From a checkpoint of a small mixture-of-experts model trained on Wikipedia: 2 picks a token, a variant of Muon for the experts.
Below are experts of layer 2 (counted from 0) of a mixture-of-experts language model. Rows are named router (the router's row for the expert) and show model dimensions 0-255. Each number is 128 + 24 x the weight over its row's rms, rounded and kept within 0 to 255. Numbers have three digits each.
After each expert's rows: "comes after" lists some tokens at least twice as common just before its tokens as in all text. This comes from a sample of Wikipedia text that the model never trained on. Tokens count by the router's weight.

# expert 16
router:133121139106138105132171138117123088143116156087128126138155129133147080073120142165153100158105116114091139146155141100147138152139102098163128133110112170111125098122143125154100182166102159129135134143169154101122133106144152102110135141129118130095100145108128133151128105100095121134169160116118115159172140103137122152144107162165136142163140106112093131148121092113169124113100166141148091159168098117103124114129143168120074098107178143128121107132150083133158119128079093106101100116116147169180116130107136101075112123142152076144125177157144109117136124098167109121118115149105149139189106160108093092144120096111141149110087134116105116116134148127141154098119133149138149116106094135094147104118121112097152114162098100149090088140157113138125114130129135
comes after: " the", " and", " a", " an", " to", "'s"

# expert 45
router:090089090118136148124145137096092108081135129097133137146121088123085112097108158146105114123135151102090115145130170132122169114052092087141118168136129105089103132098126136078136131117121121118167113127086058105122136108128157153156126110114150145119118104099125152147137146074137128149135138116150087121135133113132104107131094150086130146113124111111131100143128112141182186090138118143178126136118086139139106105126143113105167112132125139106117133109140118147122156119138121087135116181087091117114076149124172138153102148138155156146145146177129079117099113148151162152147081118122116127133161155114109145118132129117155127115098128099149111133114173162138092107110117148133129180136118130148150178119148114122111112137153148156130150126115082112136148100120098
comes after: " of", " in", " at", " for", " to", " as"

# expert 6
router:130166115121119136137142122148122126083078133133148118137115123166081116109131169132146086140143122154091143131083133114117152150146094120119136108124170139095125140145128137123113136149106134079141128131128150097142146122143081108155124160099108118086087132078127123122126140111090160103140114145159096130083078100094161118157142156089077157123136092116184142109103102097144102148124136123191115166126129104156139110133120147129106123133134103139103127120149078116144110164108127109138156137099117123129128130123109184166093156146165131095101131138104137092169130124157107152144088107147118088131126117115144081106135141134146161098112121099108124074110095117120157097104172136098150145133109128121141128120098135142135132090162150165090121157073072141112136158112135
comes after: "3", " |", "4", "5", "2", "6"

# expert 63
router:112138100116123123107150104148134115137087175141117133136122132069108126123141156151106106142109096115067095153125125102138160144102096118185131103109165110122130120121107172125107146116110142179096132094132121099166120156166117127125146162079141059114170108144157136123167158121119157109138146113118139153122171136104151097163118123116146125137169108095121108136107074146129092135138179151134113139108158122148165090149128155076123115130154117157113121161127060137155133134094115101066160179100120146137135143104139102097099122152121144143105111110134134119110121154138150108113152099124092116160133137180138126133117109120121115098131133132128126100145133082152124124123133142100158131098087156145145131129173089143105160171160129112151076137137140135102121126129133
comes after: " was", " is", " were", ",", " as", " are"

# expert 56
router:124103108092135136100123147142172099085143141151140120090149115115140127154096123138086119111078111133105129209089144113082125116134106130122115128099135110084121138142108158146127154125127112155150127102131131111153136140123172120114145140117093056131142100117155156127140146084125174135147159126143146167112136128078123122151111117133168134096131094106072145143084131120148097149132137137165145139140122155133161112135139174098142133165148119110135149172143091126114122128139129112054097158156140122144121140159115116126133137147142065157094143155132106133118134148174176119134122120142095113148156163158104092139139096108125101120146132076157158127117175103154149075110114126099128155125112139142105097113144160157105157116139126143126114141157165134106130146153092
comes after: " was", " is", " are", " were", " also", " been"

# expert 35
router:149097100095112142109141123153110117130127110144118100128130124139142122077117137129139143153176136111127120139099116108121169077150081084166156103150129150164119141114122146079088128150154114170086135150146132098134171163149090107123108112151094114117092116136122118156125172121132140124134144125163134104140172112122111097130103164179077137137142157127130141124139096116147137103133126130132172163139102135108116120104105140126118159156134118168142173148136132098114126171131166148111143108133119135143099093111104146153089136108136130104127112142190134095094186151154150137124118125160126125144133134147114093130135100126144114119142168065108124139074139156139142139122135160099101120052160123174152111089163119133123130095124168091138163095113121115163123139161103
comes after: " ", "–", " (", "1", "-", " +"

# expert 62
router:146094163152143145154129128159143094078123122124135173156136153122072112122088204150099083168091123114126087110120159115148160121147097109144139143113157175109141116122158076109131161148136185140180103090106106080155162142163117091167100127117110133097096105089124140114106107103147174131148142111115142175168134104126117106168127165113119080106130142121149129155147106093152139132125118135127107112117124125149118123119160111163105131093137116136114126120140109107149105149094112087108132126112120107084098123137168120121118153133133120129115161116144127110113136131161093147098129135132140102128101156118138103083102111106089129136144146146112145113075133119135177114094147145091108184124106119093167145113098120133094128143134144148116129115102129148115141124156146
comes after: " (", "\n\n", " \"", ".\n\n", "===", "=="

# expert 9
router:142146146118117166092140126097153111119121157131122127113109096131106095137089173119142090093158089121110124153120130111165112078155128138121144147181123139104118117141161161114149137114123141145182154160118137123141123157130114126166134148060132129090083130090083181128135170100153178132136131117135156133133127104104112113170130162151169100121151127121136109143129112076119159113086146150123165086083135145114109129130146128189143115103174075161144148106153116130159101149111134113096116135147134119102108173157119175135091121173153106150092130169129116137136098128165139100131129143127104137113095140186123133138125118101129122099107177153159111167160145100094139115076155134119139129117128129149151132140144144123154130123135085136123131145143134115114111158113127
comes after: " |\n", "\n", " Party", "===\n\n", "3", ".\n\n"

# expert 29
router:123110157155132107137145147108110115146147147120127115187140115084128104135154089132156115123107139129109145170127123160119176138100113118139166167110139157139103167131116115130137118142095109120126151137147118156147183075127147134102162143130119103123107109132090115131146160136110126122133152139142136183144119121130129166155120113108080077152158137102114096101109132109201119127140133134124135145143121089166137128135106136160101149152188083155156171131111082135171136112077148116109110164164146107183139170130142103098115166132167120112147120132152111090136164147150129071137130119147132092138152156109099090122107100162104104098133150113140125096128134085106111092115162156111129142077101137136140129105132123147145146153153122145165154131123163115142087113125104
comes after: "2", "0", "1", "8", "7", "9"

# expert 33
router:098129147135156121126131107134154092105125106113134154143138177104093114099123181155143102144089136154133136134147151102116146122090100106124106114121179196085119094090159124143127162147124137151120140089148102132135114100169155143112140127131129094097129096076157137081121118109105158127151136110137150128150149076066134118147097164144139130121119114120122127175099084093182123152087138152143102125158114123098151139119151105115124112108143130126113136111138071155122103149074127093115116127066131170146109129137129112093104137105155114147106156138158121133126100132176125135130091172108133119188081131110104129139087134127136151125077142129111124152110128136145139110120126151106123130117120128124135121125152120109173121118178110150162105153114090154100150131132167
comes after: " the", " a", " and", " of", " \"", " to"

# expert 43
router:164160146113110137139139118122145111048149157127149118129115147131110097134139120144131116152125140129110120155080109138135154103100086103156141132127155106154082129127145157095104161117080120095137143140170124091151182125135099124140135185123099110132129148096131103139174136058124132092143127156130148141121131118115142098166143143146122087155162143121149115125106132112115141151118173139170133173134141076154170100150095157153117128118151116139091136147145058052139154123142123134131109159102125105116125121130108124129120176133130144085128115136122161118097114145146141084142119158120086104127158166130131113122112122125124125181160139085151111093144150083102167130101160135099142117101131129140121140122084126153170105154127099158121126164138119113120112129119152
comes after: " the", " on", " |", "6", "8", "7"

# expert 23
router:087137114151157155118118133113133068134156159108125123146096127128071098118117156111125130116128105110148127153114156157116132106177117122105142175095100172129130101114107123126123150128130126113172143162078140111104132172142126128152110121091109134107096121097146162162133120052175169168196123174162138149124124119129089135150110143144141128167117136142142126122114108071150129101098145148131152081129135143100125099104124118141117072102129104127160137115121126076152101139116109089089140123170141108116093160134155111165131118177134134113107136113120116111093152097132113145129118120104129122130099130090138127103107142154097121091105142105148124116123147124120129102100131156123165135151158173150126122130107106149147149140162079102095142115132185116132113157152085
comes after: ".\n\n", " |\n\n", "\n", "\n\n", " Candidate", " JPL"

# expert 34
router:118109165108148104124144124116121110117136110145132120120117131138093108119080090131134158120103100124128123112135143133124145109099062178131193105101134180113114119122126151138129136116167123084176139096117092133153127137157121117144126123114120144141079132118096164171125126115148124103151117123152144141128136108118139089117138185113150108119119147078117111116128113099138155130147156150156145136107094124131177114141119120139151109095156117148100115121108092096144167174108110128110113179132119114164148179131121156124096143134110130115132110101133065159139164150126120104137101166129127068180098122156130147134123088142146140151122136143130117144102107150162121046116156161071116098125132175136136110109144133152082139096106174141125117127098094157147155148104136
comes after: ":", " March", " April", " October", " May", " January"

# expert 21
router:120132180090125146132139134123142155091139149150146149114100142166127122119148152170160119130167096129112144139075109095150162125142118132143151129124117132123118094115177127134151140144117130151104142150167109096169097140164106128114096148113088090100107132123117134078173137114160145111129149128166129104103121084045115141095116144111126102139109151132103096097146115133126138132101150149133143141130158130117157089138184137144101101113131117150136149157175114094126123128145129125125145143126093147139106147109107170164097137128169147094134139182125116106088078097174136098107139107135129113111121143162143082114126114105165103106129160133109079140137158116135149095108208128144155187127099118150158146114138157126114090145093105128105140111135138129131107140106127
comes after: "0", "%", "7", "5", "6", "3"

# expert 18
router:133106106072089163119107119125076132135117128131138120127141158120112115116137125148112169110176124106126134148107118088112135119165071121144160114130166196140125118132170155100093151115138115158091121146140111115124121167163063132134115131135102128128088101140133110175120159114136137101113159104180153132141153089101122091088094178179114108129105163111113125135142061119139128122133135117143132166158131119103120106111127130123148095171157123169153126133141141103133144139124174111127152117112106127102083100117109133127091109135152146080121132155179123115098138171165132149129112128179121102114130129125113096129145098098161116143121174079124104136114138157127166127105157153117138131076144145155106120121171139103128125097130143100102159088138133131139138142142115
comes after: ".", "1", " ", "2", "3", "0"

# expert 7
router:144122102115129131124146130116137113094122145089139142114115118125067102103121155125126161124127104128162106128152102126136158118084088131114180114118140134100092121134123080145093131112119112101165108078168113131127126126129073091113132148139121140123159156108129134077103099092137133132144149179158108147133109075141160129185075156142129119130126095119121159115173144111150115132140155141157151148152132091119077152114133146129098154133133117139133140110109131066128150102114135126097175133118135144145129117147110133105099127098145129135132112143150180081087133188143126089132147173131095114151137125118134123151131145146107114136156161142096135084109145083159126115097145161136144100119154146109160134133105082092138152128107128119167082104120119170169096101107168
comes after: " L", " N", " J", " R", " H", " W"

# expert 53
router:134117162123139133099145154118120135119111143132164116113105107131079071128098097134111091111145087118133138156140171134143142143104141153127150101108139195113123135158109127092146139120136137097132138116128114099127123162160116096139109125093134137113116110116146158173114115128155131121128117105125135130165122116111124133118099142119157059098126132120165150121114102067117149122128136164135138105122123110138146126136113151137100095159115089146136133139147123117187145141108091124117112129100164132138097153122136134156106127105150118102117136154134114121100129136123142095139050142194140099134103157147122112108093121127132136115128161115122143144068156094086092043138152152068186135105099093097140117094141168103149114106150156118109134121100078118092140149094137
comes after: " |", "|", "6", "3", "0", "4"

# expert 55
router:069145152120137094085154111069125097130118134107163120167137158105140142108141084154177102142111123122097133145118147122116131114119109147121174135104151136159119130137124141129105148127126099151121143096138148077137147073156141093091162159131104095154099093135120144162163145133145172120126163166168108167154135113126136107124125106118096104143174154110086116102121127131179138106139147130113102128113101101169112127140143120126113168155186107122167158150117094111146120133109177137116099163111145143174129164090074132103134154155175118113134115118151128116115142149172109125149141113142123134172145177116092111132108112137146117103109170120127113133120132122133088081126137155121148139084137134123116145066106155108149148121154105132153113133133120153143092135097131
comes after: " the", " his", " The", "'s", " a", "The"

# expert 67
router:143097130104097151107147132102109123120094118143144116118127124156102104131121127132115161090151076124140120162082125121101142081159102092109164118133172176122159134121164148104125136126108125121117166125149106134168132146136077150142136142137058118127086141127070132113110160136140118123136142161140154115146146125057101120108111162143125123123163145102076092140114097112136162121113146140161141125140137099099110139139115147142099113150157153155126147129139130111131128164113128107124161109123100156155087132157114146156072140116151109088149151180135117081123150177171144126125147091143127124108128126132118108151105119117183121125125151107119116111136161114141157096095149173130147204098098165169138112105156133140138123121143120100102158093104133112161134158148117
comes after: "3", ".", "4", "5", "°", "′"

# expert 71
router:101071142107153108119135132158164099104096138108131117125120101135110108082090120097164115152100133117151079091142169129151185130089104146142160150112132140140106121127166154130142131146114137092137130115099134123143132184081127124141131150126143127097112099124140152157136126099187103137129133109146127153176162100130126137170138153080123113118124148061113145153139101095157123142097153126124167115146076121131134156116108125130169136127137079155108127154118110114163136155110090125106118137145133123174125172151138115103106099098164122143123139099162108114076163147121114148120094156182107109153106164106126116102105099152124143119136170123155122139105167150118119124121138182118166120100141165154125116111112156123099135107121159112149074085103137141140141137131148
comes after: " ", "2", "–", " in", ",", "1"

# expert 76
router:089116128131143138118138135114191075145147121115120145111116078140110120128131165117117106126166121107095084135113189176116116121132117118151136178125146136100131120112130091062141161126085126126179155159103135102110138135113116110154094163071069155097091133073093177101141127114135160170169137138140092140119133141100129168171082125133163129132135126111129126131150117092159156119076146145110137125125103140145130135127128131144107105087121133145157131127113087112137106145129112108102130149152137129102089193150156166126100104159143119127137137102127078158110127091157134109128127159109110128137110138135130148121109158140148107097080143157118103097139126133131125092087168134111159114130118147112135120095103105157133105154122143117110122109109119136132114132144078
comes after: "-", "\n", "\n\n", " is", ")", ")\n"

# expert 60
router:129136126106153149140122137114169100078141120118139190121134136126116122107106176137082142138094092157159117159132142147132157118108076151131118126143159157091092082126130106128127129135106163134144115078089126123110116138192101099092133131153123133151137119107131131113128101078091149101163147127135120168142150098110140133168073132118113136104148104119088146132137098133126122148109131152080121110181152106150120126107167127109116118096115113128102137119153112135132101132097126115125118122116120118130114129113110132132117158108153099144084116128154169110121088144185130130124149143121112121154147145134106074143091126091125120191140177119107095126093126161117157115113169144147130166110163136116180122132106135100162154205136098153104100130147124177138116132111153
comes after: " the", " of", ",", " in", ":", " by"

# expert 30
router:160128141124144129153144137163147086132120125107135185135136160101102138102129173133104154145140113104136102178130141144128156087090080133157115131151182187120110095117130118117124119129110178115139097067074093087155128155193103106105156130148081114152136143114161129098124150109112145111175152136135101140146112124150113112163109150130092143114148107123136145143133095110174136133119120124097136125144126136140139107069161121158107136118107131126108141129151139106113101131112127125112132132122125134105136127105101120092115178079154148140127110105160163110120149142187108134102152146140107109111124103175076135108139140111102064142109152134053116107111124164133122102122147154107103151122165137139165121148145128106097155155113126129124091112128143130127134126100160
comes after: " |", "-", ":", ",", "|", " by"

# expert 73
router:135125125120145142105142125129124109144082129134143123109119131154072124075089131138128096144146116122119120131107106128134130108098096136135128123084123130124112180150111114127127159145146109074104117166138079111101141143121131116170108171071134122133076165117111150129132104099131129125162136075141105119150105108154163131099075163164130148131093149096127168101118094117156130083127121120175178139138102120097139100136148154147104138163161115139120130116173108097122124176151113138143126117132147107165119109130107154158111126119150154107129128190121139104115144127138154106138064128160135076133071116160118094103116104179144119159145128119102110154103129149128124099126105155118137117118140096121141128079114173080163083084123154106142114109113125142151118161127139
comes after: " |", ";", " neg", " –", " em", " adj"

# expert 0
router:129113121123146141087135151121100092167098142106167106143151133126110103152129182106085126125119148110096106134126103152124137081094107145139093137110155129098114133132129134123086116088114135080125132104120158130144097135124138121136123143120146129104090169114106114106105166150130115138166123116135105146161113127126177101150093151134112115090102130090083162134102098109175178100101152135124142118154102097098135132117124158113120138162143157154115115125133092144135121185125102108093130110069131162111133125149131160141111121105154127109076122096149142098120091164147161122157134171127112131151097108140138069100097155131124126167148160145118129132123181078129104094119152163117113155116170151145125179120160135165146104126149124121133143118126146158163141113151192
comes after: ")", " |\n", "5", "0", "6", "4"

# expert 72
router:117108139124116152101135117080148117091158147132154178113108116120111121116136149186156115128192136151115111134104117121156135071133125091107131133110139114179127072084135117122107123096112104140141078175135133113157128161158132137132088113117120131096096098071094124108167133120158136089134135106155084134087102075125136153163152139182151149089109138072116136138112096103137158102121128175132096117152116111144133130133141135097166145117115148114141126144141093112142107122146141138128105109106147169141129177130095096149128159139161097135115133120149135142109115140117151123172115149114109144135151128127096103080117146160154143179119120087107096095140154132153160078095103137118138140124181142136101131148095131115097143151169129127097129127134109127147105152128123
comes after: " the", " of", " with", " The", " his", " for"

# expert 38
router:153090138144168123108159137120133081152112142128131124130136146175120129138109160103087132124102105127123116140142117134141110094120104126143132142144159129079111127090143119104124122074103150109156159127115145146204100137141112137146109135074114124090073142117077153153105150111147153157145137127139112123147124126096142084148128166115130103115149119085167099154135105069141185107104152145121131099116146142101103153125095120156101155104156144151127149078143103141139099185130108105106141142134101106115099192132128148127074120146144114149121114119167098091124078168112176136152144137128098134097140142143132089125107137104127146123120153181138121117157183103154141135088157130112117119114149087154159142129125148136151114130146137165126103137132126139162141122122154
comes after: "\n", ")\n", " |\n", ".\n", "==\n", ":\n"

# expert 10
router:136085146107115110094143158149129121093093151140130137124142118147116111095069127108159098132149110119138113103117187119110162058132121153149165168125169188200124122132092126093133143153125144115116128149112131112159171171100131114112107124104120132072097096137135137160107133131148138157125138131140124124130152104106133131131130122132116119108134138120117114122134095114141141116092107151172170146110106123090140145105129142125133133137119121154113153169151100103127148200124131128126124132167154138165120099136092154138103116094152124083117141121161091106075140145134147136123072109144108125136125135148118113095108093109130137130137152094146114145072146134095135114115107166094169123100137151151128097060122118101146119083160135104148078105135100095155131141139124
comes after: " ", "1", "2", " (", " /", "'\n"

# expert 28
router:156046127072119135122147149140141133127118138099151119124156137122114098086071105126157117126123119142135133101141174119097167120141136136136172124149143175172105099127155163113061150147115150110128118101143092151143162185128115134094125106129147124087114097133161123153124156144165121143137128084151141148150162093130126106113120120123099141119138114089061093136110111098141129162084124129127118137132106124110111163122129138109139140147155080184144139147122118149136149157133142090115099117149132123149117148169143111130126115086160112154093139141155112140120128170137139136148121118159102122110129142086150105123100112154102155142138143086135094114092171138091146138116129153128171133102139160151108094057112138105152116110156151119112094097139108096140145133158131
comes after: " ", "1", " (", "2", "–", " +"

# expert 41
router:143137131127111153116136106108123115136105118117169150138103122088091140104095142158162129195183097121125114123155132102137129120108125097138168156133173146133100161086156149126086156121109103163139113180149100072122100180142139143100108126099150110108112132119148111121144142127116157121101181121175119111148118128104131101152096127131116143110133159133118097146150076135148106141094199163102120132148152096167175107144136145108149115161114128134176171135155087137127140119167141156097126157138125143127126148113113131110085151148157117171074136144139121113055101125174141125118130099145076107156129115150138112148095108113148144103105141098129122102131116109137108119088124134109168130127105124105132126088137138125133169123170136141098108134114133143142100110114114
comes after: ",", ".", " that", " where", " when", "),"

# expert 4
router:117118173141130125137118147147153099096151122134128141152174172110093098110085186147124110106092121160125127146114139087096136121141080149139111142115127187086123102135149095137150155150173125167165128104104126128128113132159195118153134129126102086126122068057148163135129129101098131110134137088139154164155099099073131138156103131143144155077129105123124142122099122092166099141137098144116127090121108144124133111125148135135148134080130132110140149124138114123138145152091117072082114137172131124121105119151119122125104133126158134138103139111162113158106171167160118144132099154117152131148130166136112084110114110105144120131135119117107122164092148177125114091146112135105126186119154119134130126143114101095114139102150098149154158122134148143133170155141129
comes after: " |", " the", " of", ":", "-", ","

# expert 50
router:088073157132146132113138111125106120090113152137109099120120122150074109111140141115130117127165119102120130141106138110137139100153099134129128160120124141142119112145160144093123145127119122090115180146144127121158130200140094138127090168088126120093065124125104127181136121086203123119134142142160142109159138093112114113131122166110133098120088160110121096142126065108137180120114160128109156115123113144123127119138111145148149097116165097163121154133156105093137118201130106095126123124123107091119097117123126139150116143162170142085115130141137087112092106127143149123115127108144125124125086122125149093103087112130142149141143161110155113150098167102139147088118157174118127136105096111176112086063154148139120113135117148128149121089139123124166139138126116
comes after: " |", "|", " ", "2", "1", ";"

# expert 74
router:125164128132115120092137119087136115122130152131118105146133158110152140122158113153183145136112105113128155156108138118117136098146100113133198156078105143151112136135142134167094152118138139118145143132141096119135156092115120104108163154144100109113138129148133137129164143079133119113117131137192094148142103095166145107155138116117081110153132128123104138100107154124180123068142124147134143142137149154153112122137156151145106144109190109136163153139121077100175126128127160146119118154170142150178150153118092123127126163145139122094137095135129136134102131156155114078142134150118123142126160168128094129143106117144176118122112137093153111137119133090115135101096174153105171106124100145146136162102081123118170179136118078117149116168141180138132084154109110
comes after: " the", "-", " a", "|", " The", " Total"

# expert 31
router:092098098082127131095096142133085131125094098131128170122149107118123090134111180161149139167112102098129103135122132109108131156102083104144151128122161164116150109136193132119118123110095119164144116182129112114141129106155151114117143096126128158067101119104083125132150156105102083150123155099156109161154145045104103108176119151143086113142163090093147113107133117136120126104110132138130103098109125132120124145110128131154106119116130121157136154137121141154146144139062145097127159129136109153142107147163099106156135192131166117166101156144161142127139153121157152133121109117136139122163150123125086114167125091110144140123076143105120102074125133105136132134096149098131146138117121114127197123115125132125154120167140132129096131139091134143126126139116127
comes after: "-", " C", "==", "C", " Ch", " ("

# expert 32
router:129129132131145153085120130141100083126114125100158088157140126092094111154121156096111124133170145126107136153091111104104110090092114124121115140079156121149145127147143125134105103099131093095112144113097141121123113149138143105126148145087151129114121157084090106152135129138079131150178136113187117135146103146149152095147101148171102119112063124127129132132122109105153157093128098122122143102165100091123143113132128166116130108162158149136145122174182094152152118168143095134144126115090103163124116128156130169154087178131112134141102117104130133133092073131217150088134111162140110123127125098133144094119148155137139157167130135129118120119119160115158098094114106168099119123125169149147129127112165156113174153124148142125126124112117122164119159135121139
comes after: " ", "0", " —", "%", "3", "6"

# expert 1
router:117124142153135140143134122145153126120163130152154170137119120067083133135119115132126138132109107126138130133101157170160121100093126089158110098139155125107086114104132141091100144074121124116161093109127111096151106169135160130076117091128108126151114106116104139119128147101164153129119148112142106109125097117098120132127099180136146161114127130097147101148113075111146127105095120155127141139136141120117136120109141110085159135122109156115143135145107132139169100087136143126102112113101124137150112107113138104174085184104157123143134121115148097146057141150157173125172118122115115094125160146101077115116116140158120132154127113094080097132093186156161105056120116140116146129136180134115120143141150125092145173100183092126124141134115130123160124158137101
comes after: ".", " of", " with", " on", " in", " from"

# expert 66
router:121078123118145155109156130137088112092143153138128119153127125111113078061144112122092142112135154114105124151087124125109152080157076109144167147120168123148101111151148152079091118151115115146088114142123151117136158162168089121130134189157140095159105106130107126120133117100155140117144145115152125127139149097107118112136099157164080082138136154098136149131173091106123101123124123101117152142135096130094128117116117128146148129140171153161153135137125124120136096150130120120130112109118161117142096142120120133135091122107168108100114130125144152097091155138165181164128103135168100126094123138171135090102108086151142122128146162057143116154110156150129110121121141165129139125079128130192120131096138144106162109128108135103099152099117135116169124152139092
comes after: "2", "0", "1", "3", "4", "5"

# expert 12
router:146065133073149144157143118132151113126105153116165125134131115109110125073133110132140105146117145101132120145156117146110183138102093127141166148124133151167100137116127144117118126134097109117156128171135140123133128166134138099133139185105148075103138118122138115103175109137167106120115123103122112161138153100151117188128104133116091107097126133058097114126136122121140110133129155147126105122130084099112124146108101124168144128110157115152148126134116108124161158116129140084127125164138131095185117207108105088093114142123157084157117146103142115089125127152143132119121142101178088106142175153134123081084120111157121127134134135099149118103126181128083128130109138167153165144114094127118139137091134177124128111157138101129120127120086111135150130115165097
comes after: "9", "0", "1", "8", " one", "7"

# expert 44
router:135132163100121134088169141141169135132142141111121126105112106074141098150146142137108104106137118089112093124139145184123149111120103128176145180126163118162112111110166150104131133129120114144157109124124098136133148142165124087103148135141095102100095150123111129138160135135145169171160116166158053161129131136173124149184107126124145141112167135105117142125135121094195160105116160153117137156146096142127119130103115154148118160108154136124160094148144102121136119151109157098106130164127105146178131200105127117165105157125103142089124114111164141158127143110138129117108143115111097062157152112093122142107080128098130103127152147171107112097102145129106135123093146156095123162119154151104120116117146101135091149131118115081105123116109129113139115130129145
comes after: ",", " United", " |", " U", " the", "),"

# expert 51
router:111117142133147161108118151139111092106138113141144157121102111131081116153121181137136096116124119134144070143141136105129114139100131106102120155093178144078126125138147096093127162117104161129158141164102096146140137104135095138152101136107085141118081121111067165102135129119110152138160144105169115101146139123083145084150107138100107106137138097090131125143078071109152149135105143142117098100152125102124104153158111112146118124089122148137114114105150101131147124189105100125104142152121100153131120165161136127134123133141145102128098178106119115138113105153165136103118123137113090122122109156109128081146104154118149146148074116177165097126087144114114155093096149143127145182132122145115154149131094133151142145192179102125122127145120135164127149156127115
comes after: " of", " in", " by", " to", " at", "\n\n"

# expert 25
router:152114178105103115095134103122133127141127132148171124121097074096121109133135111170128136099156129129125085218107143152139150118137114105130168123101123108164125076112147138101087104073133109159129110178121097136149151158146130145148108136120126090133095085116128101122147136155147154090143133113109079159117149127130104137171130131172089111080162135061112138129111131109175111142126136124117102120149117121151102140131094118135113152088166157104178136119128106102137113142119155120131149155111108134173101195127122085109107145080146071115120140110149146122113101123136148127130142105112095104128143149131095126110115133149114131159125146100133111118112176109121131131114118157112124113111124133174122138130158129115071147184137103128116145111090142126149140148116111
comes after: "0", "2", "1", "9", "8", "7"